Below are experts of layer 5 (counted from 0) of a mixture-of-experts language model. Rows are named router (the router's row for the expert), gate (a neuron's input weights, with its number), up (a neuron's input weights, with its number) and show model dimensions 192-255. Each number is 500 + 25 x the weight over its row's rms, rounded and kept within 0 to 999. Numbers have three digits each.
After each expert's rows: "mostly gets" lists some tokens that are sent to it at least half of the time. This comes from a sample of Wikipedia text that the model never trained on.

# expert 8
router:448473524489492508521484539502489512468471492474506492490498515493491532434516485521500499467562521518483524524470495531515475503574494486506512456518493506517496462509445499504530462431509525
gate0:505508505476483508520533492518481512473490504526486488475486554482487498490486472519505520493486485487493474530453474487519477472528527504476508484514477511508528524509478517480542501457552499
up0:487514499499502508511480563498510513500455550484510539491537477484462465580526519519508507467508496490513475487470495517482514506507514559507489470464513492515506497526495470479442528505514497
gate1:530477523487480537570474466507512512512459503474487516464528489505518526504481469472506520476537543489489536481495498514498483496507509491482526510474439513480541490531491478497522497488484449
up1:488560487515536505503445504521511520462460496504464522545505518475493512496469524469476499518475506447507486469526490518517464559486510486537509504494540530531511471488509502463516515492552529
gate2:489508505503493492515521510505469457476499534518480494468496475465487464510487498498550536523509498509505490498529491539454468491504527502499527499521504482518483493506459496494505487469505514
up2:499529466482502468521486432486532475474541508469497514522496529479514504499484499485511538541517541484450437538522525507519509514504503488500473498509471472485477536507539517502491502477473489
gate3:499520480519501521539508472518502503489479542510475502468517478502517502516510511529481557470565521502460505510487481492487468500510515482523456491483480485467467493503487468506511553497496454
up3:528540484533480508504501483530503525501493521535471489500500515484476518523508481466510514459507520492502516485476487509540479530488491498515453497537512508475469535492514481485552485468516461
gate4:461519487484486509474462529516483477461485500505512502513494510508505474485526531495451483520544519500540518514520483529497477498484508507472514522548518464497507483491497545523520538502504488
up4:461521483544465522563494504476540516486490486531475528469512529486491493515542469526508527482465520519457500505554474521479457511480533508499516487552508488521523494508500508526543499504512474
gate5:490535476499516456480496530475450535471525545516525531526504464508501521517485497504457528453557490496526508502448452537470505512502495458528507517513493485448514485484461478527557526501511500
up5:533507506497499507554498489467497500531482540508480490491512487490517506457537512532493506482580541490483494550516554438496528483522517508526491495502461492513529492485562531490507462496518524
gate6:508519479499546493503459537518524491470502477525486482483524461528472491481468499482495514495484453477501521517513517522516547537504497516525503480506525482522492445450490495505526478450488469
up6:498491508476501483441511520503496532509491507524486482493486513475469470538493487445519472479474520514518519487564459469531480470507489483491500498463530500442456510503467473485550511502513472
mostly gets: "′", " f", " b", " t", " s", " St"

# expert 5
router:477498498516469524523499510506509490490479505470514495483504514499537494489546460536559534461519526489470498507504445458500480489584493494515528461489522476512487478484472516496529497485508489
gate0:520503459475487542498531497423486487502496507490472483476489499447505492487515516472524508482529493503500504491508542512501461478520516504454500504491498521520493485468507513481495493509508489
up0:489508501531454500498521499484524550510510476511507489541480483493521484539496517548464534535523530554521474545523506464506487496532507493451484516486472489506529498516521502528469495509507519
gate1:485501484486474531538476508497491490495456538504510504508466530489524480521521489464478506507469529497443489541508507528516534472524483487505486523500503457482534520441507524524496489491502511
up1:496501498471489456496528543531485528486511500504488488510484527470515486487484472497489482509471499505517484475520526481541489505500517464536602534500510535501527520540476489469492480491510475
gate2:516530535498544566521500508498534518459462457504497542489543472500523493486500455508486526496521509493531495523510433504502462489512523535481520476494527508544514524464470500492533514519497447
up2:516535478514545530478442459503503483489468563543487535531479486496497511537530459555556488513484541476467514489493496460502513489505464524468474480506486546522525548469539465478533527508504475
gate3:487482529509513512479523481493506499498523458513477501516467470498506488480463471501480492464558484495519526460455548466478461508501496498520495467486514466504490531514494474463499482483494488
up3:515533528498528523478497526509474524493511478491499548532512474486499512553515510471493541479514496513509462470481499487529501479500541498533435521533489450508515533523506489478530448491454480
gate4:477547468463496524495475534494469458503485474475537515532455508500556512497490512451491499510491516479469492510489545484558500494509486516476525506532465519502464544553520484514480465508517525
up4:495509487510520527491501506452530480505513528506494529458528503469485494497482482570511432505518434500481477502498494503547500537508492488489441489519487464453507494483508512504510467513530489
gate5:490522493502522543486475496484478483510506485506513520484526547486558492489496494495502494514514521491483525514482501535499565443526506474547503514481486519523494484492498519488528482482492494
up5:521512498478520506533517502476500501518498511514493506462507514503506510514483548501486480502483526548481504529481514540499518484500508510529470511479482514461531486517473530472464513524488507
gate6:479530504480504530524514491507520506531517528450485485510504476468502454491519512554527478470492531506520479497481502450478454497524507437492526531506518498540507522503535467495430498496474533
up6:485475478496512463494479506542498497510459506502468476486493447550484524532477488477522495501496546514494472462498514505481500527496484489498556515445494473497459498518503488513481437503473497
mostly gets: "j", "′", "aj", "ik", "az", "uk"

# expert 0
router:465500512484461531504511510511531492478476485472511447494538525482515504445519501524487477473467481505515516526479473504499458493579451505491499509519483495497487483441452516476482474497513501
gate0:518462486506527521557509485479489528485470520519468466516534497471466479509515480496489484496509502521514478515495527491522478477511507520468519501487482536479503518444529526510502511481554433
up0:489481473495480497487492470466501492489516501450451541513458515480467506497491480542490487448480483483502495489527495515495483499501485539517491533493500498455514551480463523527464495512459517
gate1:502460495437528485492437490465497470502483539524520486528482497487529539509490473481445506523526517500489494487487449495505508535534499486553524506487485498497509487547461494509518534511520547
up1:485519507498519504531561455456501548507510511483540503493516508499487400488511510508487521472469456506497533543506551498486486501489549554482487482509509486487516517504540494496537476507529482
gate2:485535506491537486495511517455510516470504486504511555518491499475552492493495524487544509484471497497472471500543517524544526492526511496508442500501536462515518477471455531444539500484499525
up2:499548470466520521481483463468510503512517483500487520510474505470505509510493500449526472465481508509480489510516490503517515473482540501502491513540541516471504484517518480516542534500504550
gate3:533510502454527548553503508499504490487431516534494456493507493484508495511549474523486475498516500479543469537474502502491535476504500486487457460519531492499488505457487512507549479490492508
up3:537513481497475458530552486559473516519514527507525544490499491478537529508499478540523526487514534489542510477501542489501518498489487534501525485533483531502532495485547477516468520484544486
gate4:493445477502459490479525513445491481504479520471503494479524489494487511514503505491449505503511426476556475510511515510523496481505499501495509496469478486535534512447502510506452471498533459
up4:487534474543552484511517516525497514448494530526492502512461560529518465501501492478455523493539527510460467514510492491500498559492526475534509537485499427461535530495484508508494527478526517
gate5:526499472479480506504510483501496489492464458498511516508518542458561430481502473508522514486506471509510514496476494491509516524524476478499487500485474519523507505531477549488491462510479511
up5:550540521538506478491497461490516540520526471537525510484499560487487484493452541518537486498516495519497516495498476482513522497499518480519501527475532485483441507529498485467458483499455556
gate6:550501510489499492523509551497471478498523521515486510503518493498483483509512550483504502444491528502501471481514480522495534522509498497477488482536484539492505487491496498510456497502498521
up6:449496493506527512529501480522529513454494516473476495507520499487510494533509483520467531509510461447490515514542459515484542549506508525450561505446465487462472483475511555498518475504484474
mostly gets: " | \"", " Me", " David", " William", " Re", " Mar"

# expert 10
router:497480498478491513544506482500545499506497514463514485483526481490510514465499454472521531454503507494478526471515480492510496482601541513496520458531482502491495504470458538512467449446446466
gate0:497442470474480464505478481514517453464490501466489522460521503498510503465507452507547495524528529524457522489528492506523532486514521499510482501575504500503510544502485526515495482489511491
up0:493518482495473526532519498514486511512500531493501497542491508468516528507487523483484532502487511477531479496523478523488495507498532468490493485509522487481521495496488497507474492487511477
gate1:504471474496500501531495489488535510507503494512521479456483532435468498479443531448546513481515504525502506496464465460490484555510517504489539504506560452485494520466496557505531490508457513
up1:498529546469493454474548469458528451512526509518455484473510531485484494492454537500501483515526494514490493467492485478493543544506558528449490566499517469501476482484484540520478492499500554
gate2:516521561514482538508533515500425512515479493485535490511473477521562528469500465494476509441507466472482475519503493503485515453493554456499550507505507484454524543526457499505507523449474483
up2:527477453482481491529487474504487464509489467519522509508476522513515438522511537489503500473480529518511524536519486528531487503507485493477467494516502557473492480498512481472516539501488539
gate3:473526499513532528505467508527508487507535482532510486480494516474501556445508497497520496487514542501507503508449519445475552506511499511479478433527491520514479521493506468518530503506517499
up3:466493457478497515486527527525522500521512504539512493455497540478471507511492545513473458510477516448519508512500521491483520519493506499522538499498486497471489532508437496512484537514532488
gate4:511464488488465502525532489532541517519492510482482552493479502499511505515481513478467466466487501537456498451490473484516508500513441472481472503496517531446491516503552533491568552515499461
up4:497480508502531531467493493467489484485530533481515495474501515501453496453501498498524496520484516475489510495534503492513473525489501547491521485525531456483503520448499451518510495483502476
gate5:490508505519494515515545437469505506515532521501472500458475483504518442466480487539470520512494510487487514557534464492460503483511498457487464548512478484495521444474483518498530509525531510
up5:465463545485513523507489524499450515486517471480488515481523554501504509475528415540518508474489499536518532475479540515506468506494529513483487497496512468503520475504500468498516537480504535
gate6:541521473517516459522491481467487535510464501522531488497516547522471497511475492461530521495472537521509500486476525442525512534499541527503517515497484462508508478532473451498515452487509524
up6:488466476483513494482516471497506505525510545481474507491505523519510512457437477537493456552496588507492462485453465535486501533494506493495507500441469499488528503524512464488515501510505520
mostly gets: " after", " under", "==See also==", " by", " where", "On "

# expert 13
router:509470527506482544492505495492518495483483517511534437449526524471494485485514507505517515516538470504494543489454475503502525501590491537499476480544490519514485498439456514483500496424477482
gate0:479474522486507475504500437523484489492524497475483471500500521522483494479476498515545494461468439509520549497516477501483480525505503483531468482456486466503494485438446538481432524467502510
up0:523493518547533532548481501500495497543499476590508521502519525505534526538536484505494479493498526518447503524435503495504503532499505476526517531486517494537577512499488494504482518511472478
gate1:499491528501523496522480515497475510511495472525486485485524519511472486496469461449513456529519471476534501514489485510534490477516474491453470493441457470486498497474478489556466502500461497
up1:515491487520493505529430490514501485503514547522492492501483494516540489484490504532519547497533514443483486519477507478527517500511487500462494475472480530483519484483470490489458507517483488
gate2:483532495516504524513468486455515479497536516503516447461513520493500488466502502520513531495496506528458519501485512463450532513519509493495513493521450480519559510502527512497517484519480486
up2:460482458501530509531485476517505521513522519518499508547522486516473497517529496495501556527489536542494497470486555501507514466516500491490534467494440479482541508504517512504475471475475508
gate3:497473506469493502489495539480465515560485496502491507455507541502554523542531493551531492489487477524489503507485539507495500510509452469508560508474538514485509478476510481467548471466521472
up3:484506519521482479516536495470499526516543512518506508540534495502493466533492476529456474481498473477480506497508531488501529491495493495501530501489494559497510509540509521475531447523507488
gate4:466482491481495492501528491466500459462485549446515530461495495483475485450516497482439486510506489505481495481554511509509480492518466513512545454492498538544468475480507457504527517499501516
up4:503500478471490528489518532503542503489475486490508558489490468524538480509505505522496514535476483490526524465474508497513487542515500480481538478520509476558467467443517522525492497474489461
gate5:507516482513475525487500523535519491489467511505523506488524520544477476480499500498545538519461508500481477510486518540491466516509455495502510512462477503508502491503463489509524477457473502
up5:501457554486542480466502534497472538485497486492520505458531526501498510446510503517503501499492526504496438453536495462521502493495533484466469496500492515528473503512483491508462514501483530
gate6:418513502519452481491486526458459454472489519484517522514513451515466485496483490512497488460503485472484527525527519514539491503515526508531503522514491502499534506494472516524491496487505479
up6:485486484478550486502499482512562492476485505456456556499473527517507511463519485470493511499513511496511510527525465530499503529498491479497505452505528483460497489491511523544537505500494518
mostly gets: " (born ", " He was", " played", " record", " | DF", " kill"

# expert 1
router:457473508480500486462479522525522491485486480476500464492512506444524493497500484497502515457540501499512530510497441466521507538584472447529519474513492488496499491491470517479498495401497488
gate0:479426466497512521506472483495528502511539508509508546503470482486489505482512441504523491529475503517523532524523473494494489475502476512499471501537532479488490509508517483520524461496480501
up0:515535500483462512483521524507507434509477467521466455519508490518454499501537516536490491483500514441505480447483513528526487511492504488491522491483454501502491499535484511525455567546503512
gate1:504495518550475547493520464478533481505476530492480429501493507504517474490482465505490513492515512496482483482458516522476507518524497479485493494513501528566503501475473484533526512477513491
up1:486506474440510537489522497497544489526502471478492563469500485511527492461495492494511504469462520525460467531550514538515496502493480525484494490544520540457524529501514512508524500471467504
gate2:516486496525493473487520496540450546511521490505534490523497518467487519472503494498522492464523454546513522506504501504495542528510463493529473488479497453541457453500450455528535462473468499
up2:506467533450527512529495487476534517538538526511456550466495478491501476503508539466524524533519467488491497504501497431521472441485499537481510470504504555503530477490450515500466514508494454
gate3:467536501522465562501498496495489477493504510506521514450460490484493511513510505503500526492510487505481535526504480505487524460506518484520482503482492497476478500490535503481521516474506553
up3:525501496514458482521451500495504471493526527519487549506506502496509459538442446486485507541523493441496505493571489494500492528499468513486476470530504506522530502503504499508479480496526467
gate4:478487474522499508501519458513514516500500479449484484498482500533527540500482493462511504487492501513488466505508498483518507519511489499481472488491505470510497532510469487519493508505503500
up4:534525508512513471479510488487507501480508486496501496492501515479518515483522549476463508489444512442502519503499486488525512522498512492478537486496506470524474498537501475471459511487503504
gate5:535528502490478458506485474495502498495513496531508497491508470465525511496514459485495547470510492463497514475490465517466481518539499476481498509492518513503495478476509508485527503487513501
up5:552524527504504481520476482531517479468505527492473482474466501529508453542527494483525477521520534508484489502453491507475495527502498488481494482500500470549491475454493509553498502532528529
gate6:497510516505533497533532460518489497483452509503490492439526521518509558516536495560501476491503485512507505515513518519442535516517483458506553496528517502574507498468461558471488512513484491
up6:492500465488505512502472537495511503482482479468501529508495494464475550529523493490539506468474508494478527523487462454484515449499502513485484513501504439477478528491489581503522525511488535
mostly gets: " S", " G", " R", " B", " K", " M"